config.toml
n_layer = 14
d_model = 192
n_experts = 32
experts_per_token = 2
d_expert = 144
d_shared_expert = 0
activation = "swiglu"
moe_layers = [0, 1, 2, 3, 4, 5, 6, 7, 8, 9, 10, 11, 12, 13]
router_score = "sigmoid"
normalize_top_k = true
routed_scale = 1.0
balance_loss = 0.000128
balance_bias = true
init_std_router = 0.021
lr_router = 0.000842
n_head = 2
n_kv_head = 2
head_dim = 96
vocab_size = 8192
norm = "rmsnorm"
norm_place = "pre"
norm_eps = 1e-06
positions = "rope"
rope_base = 10000.0
rope_fraction = 0.5
qk_norm = false
attn_scale = 0.102
tie_embeddings = false
parallel_block = false
init = "normal"
init_std_qkv = 0.0292
init_std_o = 0.0292
init_std_up = 0.0292
init_std_down = 0.0
optimizer = "muon"
lr = 0.00205
lr_mult_o = 1.5
lr_mult_up = 0.679
beta1 = 0.93
lr_head = 0.0143
grad_clip = 1.0
warmup_steps = 200
schedule = "wsd"
decay_fraction = 0.57
decay_shape = "pow"
final_lr_fraction = 0.0
batch_tokens = 131072
seq_len = 512
doc_mask = true
train_tokens = 453400000
steps = 3460
dataset = "wikipedia_en"
Below are experts of layer 10 (counted from 0) of a mixture-of-experts language model. Rows are named router (the router's row for the expert), down (a neuron's output weights, with its number) and show model dimensions 0-191. Each number is 500 + 25 x the weight over its row's rms, rounded and kept within 0 to 999. Numbers have three digits each.
Before each expert's rows: a language model's description of what the expert responds to. This comes from a sample of Wikipedia text that the model never trained on.

# expert 6
Description: Foreign name syllables. Syllable pieces inside non-English personal and place names, often Turkish, Arabic, Japanese or Slavic, such as ku, kov, ō, dha.
router:550489535503524454495505504515469500508534504494490533501499507483537482504494522463525530483475513523520556466505523473465490524516486528528463521516498558479462500501472489481487567461525527522490519506507500529505496519492461457520517508442465500474489487546522490492474483491487486518514519530488484472517491525479535492491463538453486465490507555469466467481520503493484508545522497526526548490569504468492489484456459532511470465508549468519507527507479497532496551478489497508526520487461489467508519503515523504534488482490501506515497508492514514526520507534472477524
down0:529489523496510482515467444485495501524501498498516484496509435532548491495544526503480493491520445534492461513525499490521460516527527482501460521505477519521521544477502468482471502500512455475495516515519480475477510477514510535467509477484462507527527541499506503485483526490484467438490523505477526520514520471515476496449513465494545543516504509473512490500455517487530522483527471501486503439476474517500489525484481507539518487446495472529498527463511517514531508500469478529528517519527508464476499510504457554481494469517459555465522495515499488501512459542473499484
down1:495485511490516514512556523523504530497468523494486479529489467532530512464482500494507518510460452521496519526495497474477536505517531491442489483499476513518507488490477527491499500457496485470473483462535486500433473483510526457500459517517492510443465528495489511535514510486486507509517546463511509513515516461527500525452501498512524490541504468504473502502531496510481538478491519516465473528448536478463516483537502544533543513496505496520486528519483491483514466469483463496503488487495501472463523503499516445499461502501492415476490504504558507532530495514474510452
down2:548508512484468540509505505506487491501444504523514538498495512497499502515486502490451512500504519529498531480483509548508519512516521450475515501490486504443502515495505502436465474512534489512496482491500515468570497481442475469529510514497522462537505504510540519487517448501467506533482472523477468551488537445451477522470522485529499481494513493518513482556532474457513545494483508507494478531495469498471494493534487533482492495517494512500495477492515533423520470464491477512498471491471523500481520482518499469534514491512491497509483525544502538476519518524554490506

# expert 22
Description: Hyphens and list dashes. Hyphens inside compounds (single-handedly, ex-girlfriend), dashes starting list lines in infoboxes and See also sections, and the words as, after, under, co.
router:502492501525495492515510497495481557548489534522485521528488503468504487504492512448524546485487554512502493451513497460529468478556470520478475449515474529487522511459526510468529519487420524506522466520498539513527516528502452488480505512468482472496459496482524471464485539471495490496513505508496516488469529506499525502476479507476531518499520489512472512521499487507473521549520468521467539498529499515502486527475503551497478474512503501495477537482522480501480488491487465454503522508534545522553527516534462529546521515501517491543495515477501472486550490500470516485
down1:495504546515481474478474506511462506502458523488507515498507471479483555474527541491515484481528525491502535495528507479526495488503553532540486478454507526497502506521537506457509560592492486466523477472461503488527488504481500476470484480497504527514495484501475516508487507515504541499520526478516471427491480507500518501475487507500472519525487484488475497505492489499487486506499498486504559501526496491473507473486537496498475489547502458454499493476548550507507486544525555504517497490518521496517475498492538447499559487478513518519526565505531475524518504469506466483
down2:455478523491530488477453471519487510462523488504479471465512552500515506470444490487523501468467509448484469510531501488524505491440483506483484472513496535504525445516458519502544519519489511528526531472500495538489481526493505485524477474483508467485486508519520516500508545484532519492527471485485496473514493517508467488503505503547508493517460486494492506509512530435532583448486484479515459515522447510458490498490506517500494476483465499531503540482510479536518499510499502534470514507484501496447536490526531465493508520473487515506519476538523472487561502506507491482
down3:514552472451520505500535474489515513516543487560571462493486514494512510489474508469510514501499486513525516527524557543448498489488504500501551516508513482507558487478523516514458470478503479487488490487501467466497503480474485499477519499534479487488483471525507512467506476488485511476501533515518475419514431502479507484464528521519502529498523518476456537495486524532543466492509517486511466507499532459545462477476477512476482530476485473503539455480480474519483480534494481505475523514542489470521488518500488483486455517508478487518492478487499521487477522481516494527

# expert 16
Description: Verbs and prepositions. Function words in running prose: auxiliaries and copulas (was, is, were, could, may) and prepositions (to, of, on, by, for), usually right after a noun subject.
router:506521529507547458505472527495502512518511546512523491524452520459525480470493544448536539457459500490491518477470503479476523501529478530485495521518480504491505524487488504517493502483429500478491469521481515513515508524470495476484546491475487501480454488546529526506481493499473468500516504533523507470522477495455542463496467491480496508508566512478510484496502507530467533498506479495541490469528515516477535478471475505476481496534542527479515503488507477530481533433465473508540547476470526535505517485512461512493466506518489499521489506471521515521539488519487487551
down0:512534478435473508522503544509519508475494481482517525436512526479540505504508533493494454537513497533497500518425475483465504487503493474499526552500519511490507522490491497509455476514516511484535461530496509452525486478474522512498497511464522509474482490461506467495499499510516536486504517437498476488502494499526536515500479493499519493477521518549492530525536554512507486553491499516490493503493500515524497527498490496457471478503468506486537502538440435517522483517517472528540533531490527482519491479483550492474485499486548489477527507489502519513447530531488534499
down1:490486533497534477515478533505492481495509546527518502491458487519517479481432504517497516488492511515500462512544531531493502541492475541479527515481465535497502470491496448468534508522533502490541540494505523457509530489475542517501499527528506510497501532492502479495517452475493441472500482478529552514475550467486521496523504469499458508472493514473507491519479455502487518542516491532514530501504537516524478432502483509534520544509502513480517517467510535498478522452510502505528493545509489495495523497502493469486534526525443502503497528492508487502559504550526477541
down2:527523506514547529533513458511477535522471464499510522453510501514534518525486468494496505497523473506496520524490522511541504454479510536517491492484476500542428501481482510516490467460546508491515520527449487520468483543552545503483524513515466520510501516512512519492517513501503480526518505493467471490527523523513513517470526520518485540487564544469493498482504504510502509476503462481466503500502491483457478475471473494464489488483496516470515532523479502508438497472428498507476489490477468513522491536527514507514506499523482502506586518470469520512532488529467491497

# expert 19
Description: Everyday noun pieces. Common nouns and word fragments in mixed text, such as video, guitar, car, center, rash, and pieces like "clo" in encyclopedia or "Ca" in Cash.
router:488490467547515482540482537476480491500510567539461508497479495485506477495519558487523558465460513510513542475497499488480506522512495523463468475503484510469483536477476481436505514461481538505485495512523530536515509512499475539503511533472498530513476501510485496532505528525466495476493520501495483475516488498511544489476463502514526534506474512522514497526491482510450511531510520528530557498524511447473504522482495523530492479507543468497530524500472499504499516482483461518541552494459549474552497493526490505479470510511473510494507495463481503514532499473468439500
down1:457494487459508477448533485507510504469499517530491473524515489515486564451523496455480507515506548475479487493531518516504508525487515471478500512495471453504515519525537503518543490524505524510513524452529520516526487507542474480510502534493495482532526555507489549490532521504471509478519525485505504461480500521551507486498498524512519502474522535468509467512515514519468537533492500527453509547518500511501505547504485463498484506472499460514521498519481498498524511547533476492547499520459525511531540527513529511453472522539489483487543467496482471521557520461520518507
down2:520535511505475532528468497467527499538532493538527522499466510505558488516486520475517488481494457479499482471506479514499525459499502496485473521505470513507483481444504500512446495481525481465494517552463489532448495503552485536511505517517493501473487478497520481509487516464454518513523455507490445508493482457484532523489523485524504533551511478486463574459492501514514493500533520493511528492519507510527492500545481511521522522483506550495487504557528516545482486478516506515527509520525479511540514468522487499511492453485519510490533522508443467501527549488482485505
down3:495515494548495501505505510459468489510491507521535469500554501500511513492500501469531510539503529504494522433540520508490491506487483486517504524500527466462538513513467497506455497539552484547522488484529481513497487509536500544487487454520487496506558534517502521525469459488557494516513519458533518531519526503507513505532495491474538484437512489499489479511450512534542468492492525476444504499554490462543507518455507544493504527526489513464491517505480501474491430498496490545476489513516479506508458486510508485488500452531489516486483488506483523501472502482485513483

# expert 18
Description: Mid-word syllables. Inner syllable pieces of long technical or scientific words, often biology and medicine, such as min in predominantly, in in hallucinations.
router:510486507535472491523508542449483521526491490533484540505515494471534499464515519528524528491471502503471504474500507468495505520518472528498455500493496539473477503510484505492511548455531503518462466546472509498513504558535481498464523514470501497512446453491506475516513524514451446475476521536490454512527467512446489498458518499497498478505538527477449497524511523482511514518493489514501507483526468512494509528483460514501481451520547476471494477491487497501515528493460484475523507464477536455503512465531501504518470501522492485580482480484474501506537503477479522525
down0:504536526480522518491504476500511501506446493531544466480520478495509504550467506481539527496519513490499501525496505483493474478485512465520468473498502489506484555484460487528521512496509475478469454495524526504471436522514499488504509507477458464463518469517526488465491500505463439504546539433480524501522491532534517478520525484495495491538513477497507485504572524494483524500483504483493535476521529486514495426505545493535529494497517523480552512486507524541507526501511549495523483512468513478488509499478462480506498508465499552545514500453510497513488514505519512469
down1:504500502489544493488489510485516493552498541515496478535509494478542535490523539526496535524499531455483490542507520524528536532521510446515518523508503523493470495478528470472499533503463508533568534542514487519478516517506498560514520479458505518537478446482499503482479506517495477509521521506521457503483538535486538496544520495499484486513476523544456516526485472493498467466511442542491516481504505497514500489530485528526535483526517489493547517502502518551478540466528548504478522508540511484460519516516499496502489501478516500508533538499473465518489477500483463522
down2:439537529481507532487459468539519506475490539492532496545568466463495535547510473556496535497507502463472476489499554493540538510528485495511472496488513488518488475533496453501483510525455509505479490537524510492484553479491493512497497480508520500525517453520556522507521524496522527521501519512511525510494503485487449491510512490501502487491488564479500506497497532541514520504487527480485497512475482497480466510499506509496474475506527516541519530464522513515556472501498517512450505455474514474541513541533489499529486467517523502467491463538503521493524492474519523478

# expert 0
Description: Taxonomic name fragments. Word pieces inside Latin scientific names of species, genera and families in biology lists, such as idae, aceae, ensis.
router:486522496494532480496520535481452522551516515546476501518512468487491512488497480493498543458503517508503538468475504482480516497526502482518434487509487531511455547494490496495469561472540475484487503486514523527518538495464485457484502517524492520487474485525508489472502536521502478495543551567491469477515514519488522484463476495515538487488554514527490508510491520487466534546511461482537494477503510486482489526474502514495486436476554496474496508480497456498476543480483483492545476510484524494498542525513510538528472503538481517528494507479512487491551482510506459493
down0:505477528501526535497506464519528464539476528523484529522536519489478498541522477497497570516536488497487484502484484478446481504498489531491472494464477480484451516533484489492520516496521448495462505492532474533546505490481451526522469523538523474479484517505472512510528510539451508482519493527503486508514524521504478520482523499472499490501501539490490504523489507432498506452478490437513550489479507487564514526471475502473504513514517554465477515514504488537481472515492542502514510482518495505496504495475502487500517517523485488516508413496477501490535537452489478506
down1:491487506464490476476451546515477519509506518494485474484480476535479531501473511463528492465443481482525486490533526507531503437448534497520501530505495482464492511524507523504485502461508480559458495511451486497471515514488520528508539510499488502447501531472524482493486483499531516482467493548474473514497541496477516533484488490536492469495440523487523520485527533534504484477481509503522484537489463509498533548511486502467487476538458541537491529501463473472541498512508501476520501465488514499493452513494468559475498517539530518496504516465501537498466522494503486495
down2:502477527457484533495518471500523502492528516526469501511498502502457522484491464519527481538536509516507458506479535465476523484501507510527529502513429514525506524495455487526541491532503495489464497518517492475490483490521478518544430461509529475501534497459504509514510458453508477494518507522458500496492488526488480518534497514504533547494499484518495454476528514536487512516452499496489502486483495482475502495474521516498494502518543482522450499470418526557497516509533469478488518526485535542491475460471481487522519546490469482512546485494489526509511472487507545524

# expert 26
Description: Capitalized word starts. First pieces of split words, often capitalized names or foreign particles, such as La, De, Re in Reformed, Me in Mediterranean.
router:502507497529467459534470513500484546499519515550460546509492499514529488465486494487516506475497539480508548461504512492477498504556487497503474512513492496486455537489497475448504525480517511467506488543506505499549517510464481474491568498507519513435462476475500493472500499445510498510520545545516488470547498518478536460479492503467504542504517522514472508506517515509488529522508502512508539517511505496469530532456509525499501481502536494459488496496501478466523573503473508509489548507496536500528491498520480538513465503524490477500484504453511488463505523476473497553
down0:548483500532504476499458534524511501535499517512475503487472506535500520516493500513479470457516510516506498495554511513529516494494497515501481492462520501482478455507498527499469533462526497528478477478484502465541515470483481521480508565528519445526496523471535490460533492526510452494476522540499498499513513541484490442541519535513515522503492480524540510505535486511481480496487447518491490495461503564486486506500508502497497500511469505552519452556525521513474507429508506472508514534496517498498490485471472523463491501516497517471526518506483447519522468515476530446
down1:499513438525516498538498544495495473461484501513540529484519526459475497509509491489533499515503509493540485461501520501481489509480491483501493503537514456481510531476508466493510466487497535505527526524502503537500493461496479480496500521510541487504506515453480487529534513491546475458523491519514527513491519555503502519458474524513559545489497516538493515499517452516472474483495529509436520542467485514491510521506467456571485483472501458489523517516482536527503474508490491479519535457469496479476464500516462450470493518508534440498482477501480519545495512480496529505
down2:517490400453503527524477497506504481497480479483480463480500484531519532480466514490531481493490566525518522514490446490489528517544464501490558499473504489506510479539511518526513536494413514533517508509474528494531489505487514499485525475554496511492498516539484508533542488521507484540463487502499492494539483502487469513514501513493480471520497454485530497479483502470498460557499503495520491501502514493502495511471528507547524526469512482508540501554515486507498492552503528474471519443538538471500500483481469508493488472489486500494505533486521517482508527494459490485

# expert 17
Description: Sports table names. Words and name starts in sports tables and infoboxes, such as Apps, Goals, DF, Rio, Win, team and league names.
router:449526483520511484552491520523453534528502521518459512523488462500476518492491532458523519491487522524475540499529541509487466531531488537508483473502477507455468510480515471478523521495502523521481513511491510520564500493517466496510515492484522553491469464478582497510469507508514480495543540522502484455523470479472516502461450491484562477505527509455482497486483518525493514544493485522501488493525513540486508499491468517507479498498532522496522502477450473516515539472481492514528490480499505454536513529505451525501484512522508499512468503489490538466507494481459461508
down1:519508476512498468531507493526495516526477476461484450562433482483537499476503478512489515526531535514479536498510500556501490501524481511498505485499483510510536484525488488489486529520515428523530501474522530492511479467499494491520528470494520530552497476465507460521495527511535521504521540466507479476476472508457530494489472530510488524570483505469522510497473466530495543496491506526487483452491498494451503487455502509554518520534539518484485472533529520524494523483515491497516511487479510501525511502477515465505503491494506468493497526476493413515520475528466512484
down2:438459513476480489514537498509509489500483531492522500545493468538474502512484517539473510480492479481501473513537463498512502438523508549499508478482501503490509534475489510505532545471495542514477487503481480518478487469486467510471507494531495516470451530505455494478487470495485458513504483452513511539497431544510509493490510473471483514485491519503481482490497479435491504533481512485520527469495499469485496461495517514461507500461535520518463475477506478546478531501505490538461515507468481531488449470438489524454520513479474484529509514461519455464513516506494501486
down3:533486509473484507500484495449504484493515511536451534527470453491508510461519504508519461518464468548482521488528479483508511514517492553465508542521500513519479465457497518515555516506505518518521515519476495474528559474531477426483489511510480525539551505513527485512549530493460516491511493472483468475489543500477534470484490516500506559540505519535494480461487513531528487517512481523531480482508494530506501475509500507505501439469498447484500536513506505536515510481503501483540497550490513499487525513491568496506499528523498502484497465453513504506479492512509485500

# expert 2
Description: Year and date digits. Digits inside four-digit years, mostly the last digit after 19 or 20, plus month names and words like century, ago.
router:516508550491492477515490512455469506539481500517499555543505505437518483483476482487489550489454500519510513495520508470487476489515469518490499499520447568505479514490487470456460540478478506499489477536475518521532526499484505504512492514492467499507495476538538511466494523475455484482543523544469469523521501511465536462507499517455544528488544515519512490543504528486508500484498507544507545475500511490499529481506436510503502491511502490485519516498470504511460550483467489484481523514502551454543487514509486517503459516477484495481481501482490483473530549499498465513
down1:529508497442493521504535504500493489501470509489487474523522500497440502535502503480509519509512480511498524511466514469496495479498527480521530490516502524492529532522514473468539509502494502503513455478515496473444479487459501498474526548495508506478503466488521527512490465490485507488516521478540451515510528535545491509580434465496519532496515503489460479502490483495533513452480510490469548500548493516521498463542532533497486480507539470456503472492477503522491541486462533558447485492496489498490526521504488498480529496526488501528451492466544468482518473509524517528
down2:484522492510541494516494486464517497498513466497496517467507526494522490502475473461486522488478537511489483523500490475500517506451512516523455507460479486515478484523532502522457481478504473479520446499479466495508532495501497480528531474473476488493488485453494495477544469485503543515498482502512460482505518506476505500495460533463497508503547472509511504505485480514496519474488542546456499485526490473516538488479525538532481514485534494497480428514487436517495454512521562513531541483510499517456493461539483527497515531483526475507454564428488513481510518507511472490
down3:527473425462502484536456501488505532468555514511453489537493508514513531497474538506491483512491524514453451519510505504490517512506500497534527460471474501510469507526448524487523472498487478519480470499491517501548489501535501507527506491484513484540503495536478467455530522489482563504520510544496465480491481494497473479493495496527486532516538536485489462493510457519510531539543522486482492488551507513507489481481498507487528516511478522461486522453496512499542486520505492464500528498482500492481533515475520473435461494494524550523488499471516500519500429493510509482

# expert 3
Description: Articles and modifiers. Mostly the article a, plus adverbs and quantifiers like all, so, only, more, and possessive apostrophes after names.
router:508534515506468467521536531511488465526530514543497522478489475501477465508479551482521478478483503500504499487502493445496459536544493501488477480521509520494498515528470461504498514503498496498454519559467519474515502538513487511478553501499484497500468507516518495472499525490440446460542539506497479471539512508489525491508513520500513521511515485503484486528538472562507533519527480506523544473503532522453465495503544509506469481531484482492507514450488474510510513491467503459541563503494500494500528506540453529521473466493478518481458516486527489493518484485484459532
down0:487485491502511559535496476472548496540434485494542511523506501502495516499520472485464490555501501493505510541508465516488513517483538509487486513477467498497496514528504464480501514495480495485469481478560480476458528494508538491489514476546494466522476497532501473479482502504505527516501513559504526512523531435487498519490485465488534456493512539488465457496502504503510519495464503503482541512503474530520493558506491495459525515494539531533435523476455469461522499468559500522522540497493495498484516520462502510541487514535471465506519501489509475464504484486490475508
down1:510523482501496480468526552494479528493511489496483500513473494496487509511521478469477526483484531540490479541529500499516534488476527445478510495497466507486492473510516488480506518510520484519523458434548487397493502514503515470485481460525485501494516492462483510507502492470458523473502508504503473542472508513478512474509487513551533478488509502483472476496513474495492558506522507514496498517507460489477506485484487470530477470469581469471560524513512488498493518483503464500515533496528526506472524468448487469523445500427500497470503519523510504508470521481494501499
down2:490485482541498505507494483482497487505474522520486501517459509502478516464523480504499541511467485538522498506526472468507483493497462498516519508513467498533552509564482451462494502505489528470503477526498525492416475485493509528502535496496449478447509519522496483516463491528541540500496501505491505511520532528518453461517458519469463449492540472445501507478507480493499454547480469482467508471430556538516506521469492472517487463517510501471496485506536516508509440507509491504503501486499498477523497507510535505481515542504475529506504497528512491529524489506476520473

# expert 14
Description: Main verbs, past participles. Main verbs and participles after was, to, he or also, such as became, made, purchased, died, plus following of, with.
router:504526549500529499503480522483478511511513519528491512518492467499515483488492480523527506495467507528496564518485496452511475519521497491478485473501490510468514531502471492472476515445470501527500477547444498524506543541499468478491518531479454504496475500555510528484437518473472458489551521515479485468532476531449524463493487536502507497541509506466500484559505528504482527506505506506516508452531526502508501487505496513517484476529505528533524524459490482508545493485499486483498560529479527483527540522536467523524506492527499489557493485447494489514535519508481477500
down0:513498526463527478495541493519515522499502534490502529503523517492495500494504514498478501483458503548467495472462532474484518531499472519547468462451479496563513499485486541532457488467475443458460468542477502520476474519505473511509477495502502512484508514455468523514483508507491456494526489504513498523523463483466556480521520485508507484485461492488491496521465517483514521440467553469520450498500485546524503487461458511534512507524469502505464532470487543486486488497494513527517537517489469479512482508513511498551495481491491536498491526457509508516505464516503472451
down1:535537528510467540500537534467519478522503486504503511489516468466510478538494476465505510463513512470407474491521504504462528497514536495467464525514476517519509522469501527496502514489521523515459519489524460496484463431511538485489527523538514481480526479490550499504496492471543539531500512512485504533463500495534475497497486492498524482503478483493470503543502501507489483529496503482521475514509542494487475512505544515525538492504481495496513491571472479504523495524479502552489525521474482530511540495515512505518488520459479570516492458484525488479471498457462481519
down2:484514482463464467505486500533532493574463496461503512464483498453539538527494451500521451527510546495465458485515484506505521534498524529527528483545469503474486492487492506555482485527458505507515448497513485524494499504516513523526511495497493552485484498487512486511518497496474461524481499532530527468495512504491495483514563489481525532539482499543547497509489522498451482501474512480527516526448507500468510483495492515482529504506480469456477465476503511535527464510491504497530485449480488461439513501503478523531504513501498517482510509557492484537516491494518498530

# expert 8
Description: Table and list numbers. Numbers in tables, numbered lists, coordinates and sports or election stats, plus column headers like Votes, Species, Turnout, MF.
router:520544547486525466507504507465470534514536532494498498514488514478494506526527492487536546473466499549488521497521526479462500556550542476512494533504453505528481478506454473442471533483482526498489491534456503500562477491499463484517482510460471491487466495491478488522493498482509522463502529479487490512537504482482501473524446519516547463506518476495466470554502514498487547490494499521572535503506504516476491500516492493496495472518555487478512494484473475506494519473457501484503532517514504472537478503503487509523457523498500509500486512455510490537522512478455508499
down0:516457509560464452485488495530476474540462501494519527476480502466488505480500553494492547484478502510485486505531480501494508519491483480501515480494479468537508466515507494505479489501494531519516512512431516520492451508498528452502466478516498523546472493517485496523492471498483508560501510448516503426520524482506514501526497509517468483477500475506506466502521533535472498544450516435536503473523494540477549529513456468528505481525496454474461463476491463505503493510489487518502528517521534517511477513493522504502484512499507475498494518458532518447495476517475468497
down1:509485505525489518546511516479505501497492520492529502526527396533468467516479486446539496458496518458510513473460508522480499499528482536505527516467510489525523521513494518503540454502490488503483483501446507501497481517480478561517476477525464509546511455491408475499518474482481517518508506533509472455538476480455476503472511516521488525482485462497504489487503468483507505517505508505482477517490524488506491471503492484545507490532519526527511510483520469449544502497507463509480527517523472506528501501504524506508499545491492461474536477449528484502489503488490501531
down2:509499500492548462467488495501515491472498479482486479565505533467509522521484511500458523490497501476504513503443531466516496504508467502521517481480444490472464500475505484530485513493448483535509502482521506488470533474473513499501503518534487489466486468531520542511504465491523478529502512519526487506515536494468494480508448498521497533458499474534508520484548472479481472485495493519497535508479499501500534504512535486495483523518527519491549476502432551495484516489501494483472502526541521492462425479445467466473542484451484476487509505492484532486499516527451489546

# expert 15
Description: Plural endings. Plural suffixes on nouns, chiefly s, plus ers, ions, ations, ities, and plural words like members, games, before commas or of.
router:530518502474507481491518509471473512503497554547460505549490500472522533493479503487558500475477522527470498489475532473502467506479500497496455480488493549511509482468488485511492525464504511494471471537486507515538561484488481513473504523488529482475473473528515499498476525497512490468516518554529493482533498511433534490507464536472553505525507506518507476535520533513496533533500511509501532490525536531493515544456502532547510485470503504470536503515486509516470476493478494507489467527476505476555513486536477532549452506487514462505450534484533497490508489518525482495
down0:492476463503539462490545508481527530466461477502509522498509479467541530480495489490483488498501532518487477559494514528529502453504497521537519494507529478469503499483487434516551512536521506488482491498497486494491484523472496540487497459479483542484517499504490459515520509473477466494521518474463490483551499507508513475525488535489550488500452500511479484516486499562456492562471486503496487499510492493550461531461541496507462503488523510464482491512475549484494476522519482500510536464483536527497462508549445459495481514490481495473499547514503482534513477481496505490
down1:490511531451491465508463453459513527465517498485488540511554490489494518498474529507511517506501527465462510471485523487491480462472474519541479525452551506474524459546535482466523486463454523547469527490517481520549540482493524540464492491502498486513516516517468493534493514446502487456557540457487499495513467477508441512513502503492472530499477523494475508501505486532505507466486538546458488527468487484505513497475487504526485507507498507492508503464508516512516453518515508524481490487502528468485498520532483523538505496488514521525510498481520512529462448506510528487
down2:504489524475485477515530477521517514493522482544479473420530484514549511485517482524481504475532496509477509501479527508475521481473472501524527480466536507499525512468514552506476491482450487487484515523536496504478514522488510465534516536500473490503495513492505507469487488464485549495494512509510525534490504487465470511480531488484541504529537527484463568483489514456516530479555515521511505495484486517488512521467477516528508447534520516504513496532526512531513529513511504461476518498498500447513500481462517526472524518477538511501544516520486532527456461470521492423

# expert 25
Description: Table cell separators. Pipe characters dividing cells in wiki tables of results, election votes, rosters and statistics, plus the separator rows under table headers.
router:519528498522501494559497537448513543516502511507499538502465477448512489508513509470540501482481482520512479487463526522524501496525491479491484511505492508477482550476479429484486520497494557545516499511479536553547530485493503468484532510498473533482469471524523522483515546506482500506526510511477532502540519498507486459497448506471485507517536474504484470504510496495475507511504485501509528488526533506473533536494460532507476478552545494535474508513478494509497528462471498482568504477477487443564533486502536516479479523506474486495481526481512501503527531513501498496
down0:571478524525535502515515504478509484541496585510489473503492484526504528533491530534527523513478499508499470519491534488496526462478493502486526515498525459467487461514491482497485488503490534447497510534458526512524490487499502482500505517482506496459501497496478475482491506481494524497500482448560524474483523512487551522510465535490498522456473480503465461493523561460498497454514477554474496506512527477455536538473470512469507486510515521490513511479519500508522485496490465456545504499488471478518544515517463481489500498481458493517492491552485511505449458499511487481
down1:491526445458496479486513480452526513542486512467554543526526487497539452511478484532510506499471479489460487500523481478493480498515525508480474497520520508484499487497508467502477492554517498575486531487503495517589513505487506505515480485494532507496470469473501460477526501478519455523531490466491501469470504508487484518496519505502563497496571527516504469469510504475503535515502506519495472486493534469463481503522509477514522531463583506515509519468496528471519483531494491487475522528502503510516484508456477518517503489478532496513517516505514519525519504547473537488
down2:505517521499461506501537522472483504501491541526542510527518540492471521480493433507508535513470482501509510556542503505521508518509495473512503521508501460513495513482520470491494501480473490492508495507527514553495479536533504536490472490458503504459443489497452515501486528493460494516530447442492529483540513470488512479499498469500491499496487530500548507511510517484499523460411499448510542504513471502507486520537513496493507482507568536550529485496497495512481497526536507523521506491512463451512513556485509495514455495494481491526476511511483501546487499505543489505

# expert 29
Description: Prepositions, brackets, quotes. The preposition in before dates and places, opening brackets and quotation marks, section markers ==, and prefixes un, dis, re.
router:510526507526536491511449539453465521519469500500488486510442502498501504511498511492549510447481498540514512508530506468487483504525477518505499483507481485475502528513516481454490566492472518517495486500531569491528530512484495504478542504473460540468463482514501503450533515467492486507504523551504494449507543521492489473476486495493488497492493473494536520537528512512484516553515511519554503494532475517480499512475502525538514460552493474489492521505487457517511516479460502453510508507514525508526485472505461557517483502507465464511510536497523495461531527469501489534
down0:466496500521512524500501487559497491519467519509485480504490476527484469508475459497486457437452495480487523533483535474461535499509508476524496534532542463523493496497473503489503504539481505485518497475487492526561520491525538504528493505495524496516486518457496493516506531480505548458498515529564507521469516510528475512517496524482473481470468502502454489511523512522484478507509528463511478493530493518499505553529477553504536529487470486483508546503489520524515489494480504519480474443531516486476450489485523467457482542547507513481512537523501491512508509472437531530
down1:522497485500479477536461463512499494488534484511487515486467472488510466521474490483491473505513503537518527519513470475510505487488512498517499467518488499520474489461534500516515523499474494533533505491562491492520476447464503531502466565504456486534479516527481473488487488483503533483505522469556507516480491501451465522511533455518508506521527454515459480482512488489465508521470466510464522495474537516470490535532473447522492470556511495525470487507496516472498477493515513506471469472469455549509504484505550499535525530500525513502554482534466514466490490478449520516
down2:508480531482527497510518479488506541502522559521528521496517552485508560550490479504474464515550488512504482506484501483464514490510483477462502493493518514500510495457517494520517520502543494519480526485535491494474503483514507538490521524502529481499497446458498518504494482529500481514455483485514506501463542505455490512484508444510500503447503466510485485476471486515491529551470537489473502497518480473544487468477505519489495492503492525543513506496506481523530493485504518463497508427549511455529443482512511496485492512522514465476494538527490401473513516511479511505

# expert 21
Description: Determiners and ordinals. The word the, and ordinals or counts like first, second, two, three, fourth, before nouns such as season, round, years.
router:532530529509502464587501516482475529520510513540500516505460443476515509493520525502506530519468495529505532471542513512481486533507485495456480494500475552518515505454490459474495507487500524504487496521448536526494533495509449511488498508487454482477478470540551509481475533484513463503497528512456507483542479542462495463461501540479544497506507523523477488545540514507489519494520497504500505494556534538491494482484453523504486501514501487486527491478486473507516507474462480471495508521487563487510528498492467499501499477517447505521477503483505535491509493492464467508
down0:484514491535488525526490508466491524533509513523462554491537515523533484511487476488512480507492476475561520488540527525488515485509493482492563499507528543508466512460530493525520498494493503492507474484490480478539502523526522529508485494445483521538508483553520512490515441541517512511538498478507514475488474470465506494524496423516491515516517527523498500487501488487524483515487565507495539514488507517572511526473479513526529501525475515451447511512520538524482492485563518462506532506545467524512472535483527523498496489467519492479495512507484503508515520499492510538
down1:471488467476480467552528512502509556531515493461483532482494533446503523453535506528507500429512528533523548506519486482527477486476499519529488484525505510497487443534504508494543501520476523507521523457493508492550518461494494499527495496534481479496495471479512470492522502485494486492507478483545528483513527526536473560471478497469527500474494510484525504483512530495506466490493449478519488534490482513514491470514503487523501498524507503494563474546527474519447535489523472488495483508488527540515536493495494516493539499521467446502474510513532489525492458485498454478
down2:476497478539498486516467476522533518526503501533494485558523513493437494543478477513474487517495514477481517540474504523508512453531499499503462535469467522513536484527481467503488483512500524493490480555492455526500503510487479485493510497541496488507507480517512526507507492518450492495523558477465478525523479503515484525508532495520508524503436482478468477491471526460447503465528490512439485531497519525550469480524499484515512524526468495557490486508493490480513508484504525473509523512494560480536522505529514506588534500516524488517498501530493504502481543489518525506

# expert 30
Description: Personal name pieces. First names such as John, David, George, and pieces of surnames or place names like son, ton, ley, ville.
router:496541519493475456511492543526457504538505506499527503510488477448552465496518518452511518498474544502518541504494513493473479512488488503514486496464493537552436515465479498492461510495526504481490511528505504508508510534447490456540516476480475545498469470551530521522486508496466477486526526513468492472502505500504496485480457524494522479507513516508460516509538504509461530536511514489507529481528512508468518481481478522541497509494528544477525562486470471535498523490493468507509510514476507440512523522524497529545452508543485503515454510472500513510539503476512474497
down0:519502492467523531490508477507496505480491573489512530496493522521468522490492446528493496495434488494518458507519458495527538530546471518524493504511534506518514494486511517459477518522465490503498517477463508519543518461523457502492525509531497498478477477500531490472529472534535537505538489518531473538522509511502444527516482548490496559513511510484509497471542483471493528486483495480513524497468542514492505503485511498504505497488499547524526489524531515455483488487481446511455513522510525565472514476439544514485506485507496519481496531481515501549473515477524528494
down1:549505493510526493504493471476488525515512477465469496503480478550501484426480466518475473491475506507510552526495516499520495508503510505503449488477500480516479531460499552517480470449492538475509512549521492512418516495542472504461487466483485513537536520515489531517542491484527501468507503494483522516499466492459503462477482510464539498513491474503467508538512486485537471497505490547534555530527505473529496478523460543517483475524528523496472490503506555515523497522488512515506489491537465540499509493526492517463492500496478468511495520519479495456485483507532491531
down2:527501517484508510528474544489528501474531483493490494494521471481493486503515477433457446479492459475529452534507484554489492486471507490513530520485478540495548495515485504492529538515455462509501478494493518489538522527531493466444524497538523525528476511512489501483484482542502526472506458525460468493496553478499475475491505522500488503511527463503502542509516515493502488474480461495456499475475559518509505474536451508480511511501448481539515513514510523515450515494514485506461466509491470549501503465482530533500548485496542461481516500510506506509483505480478522481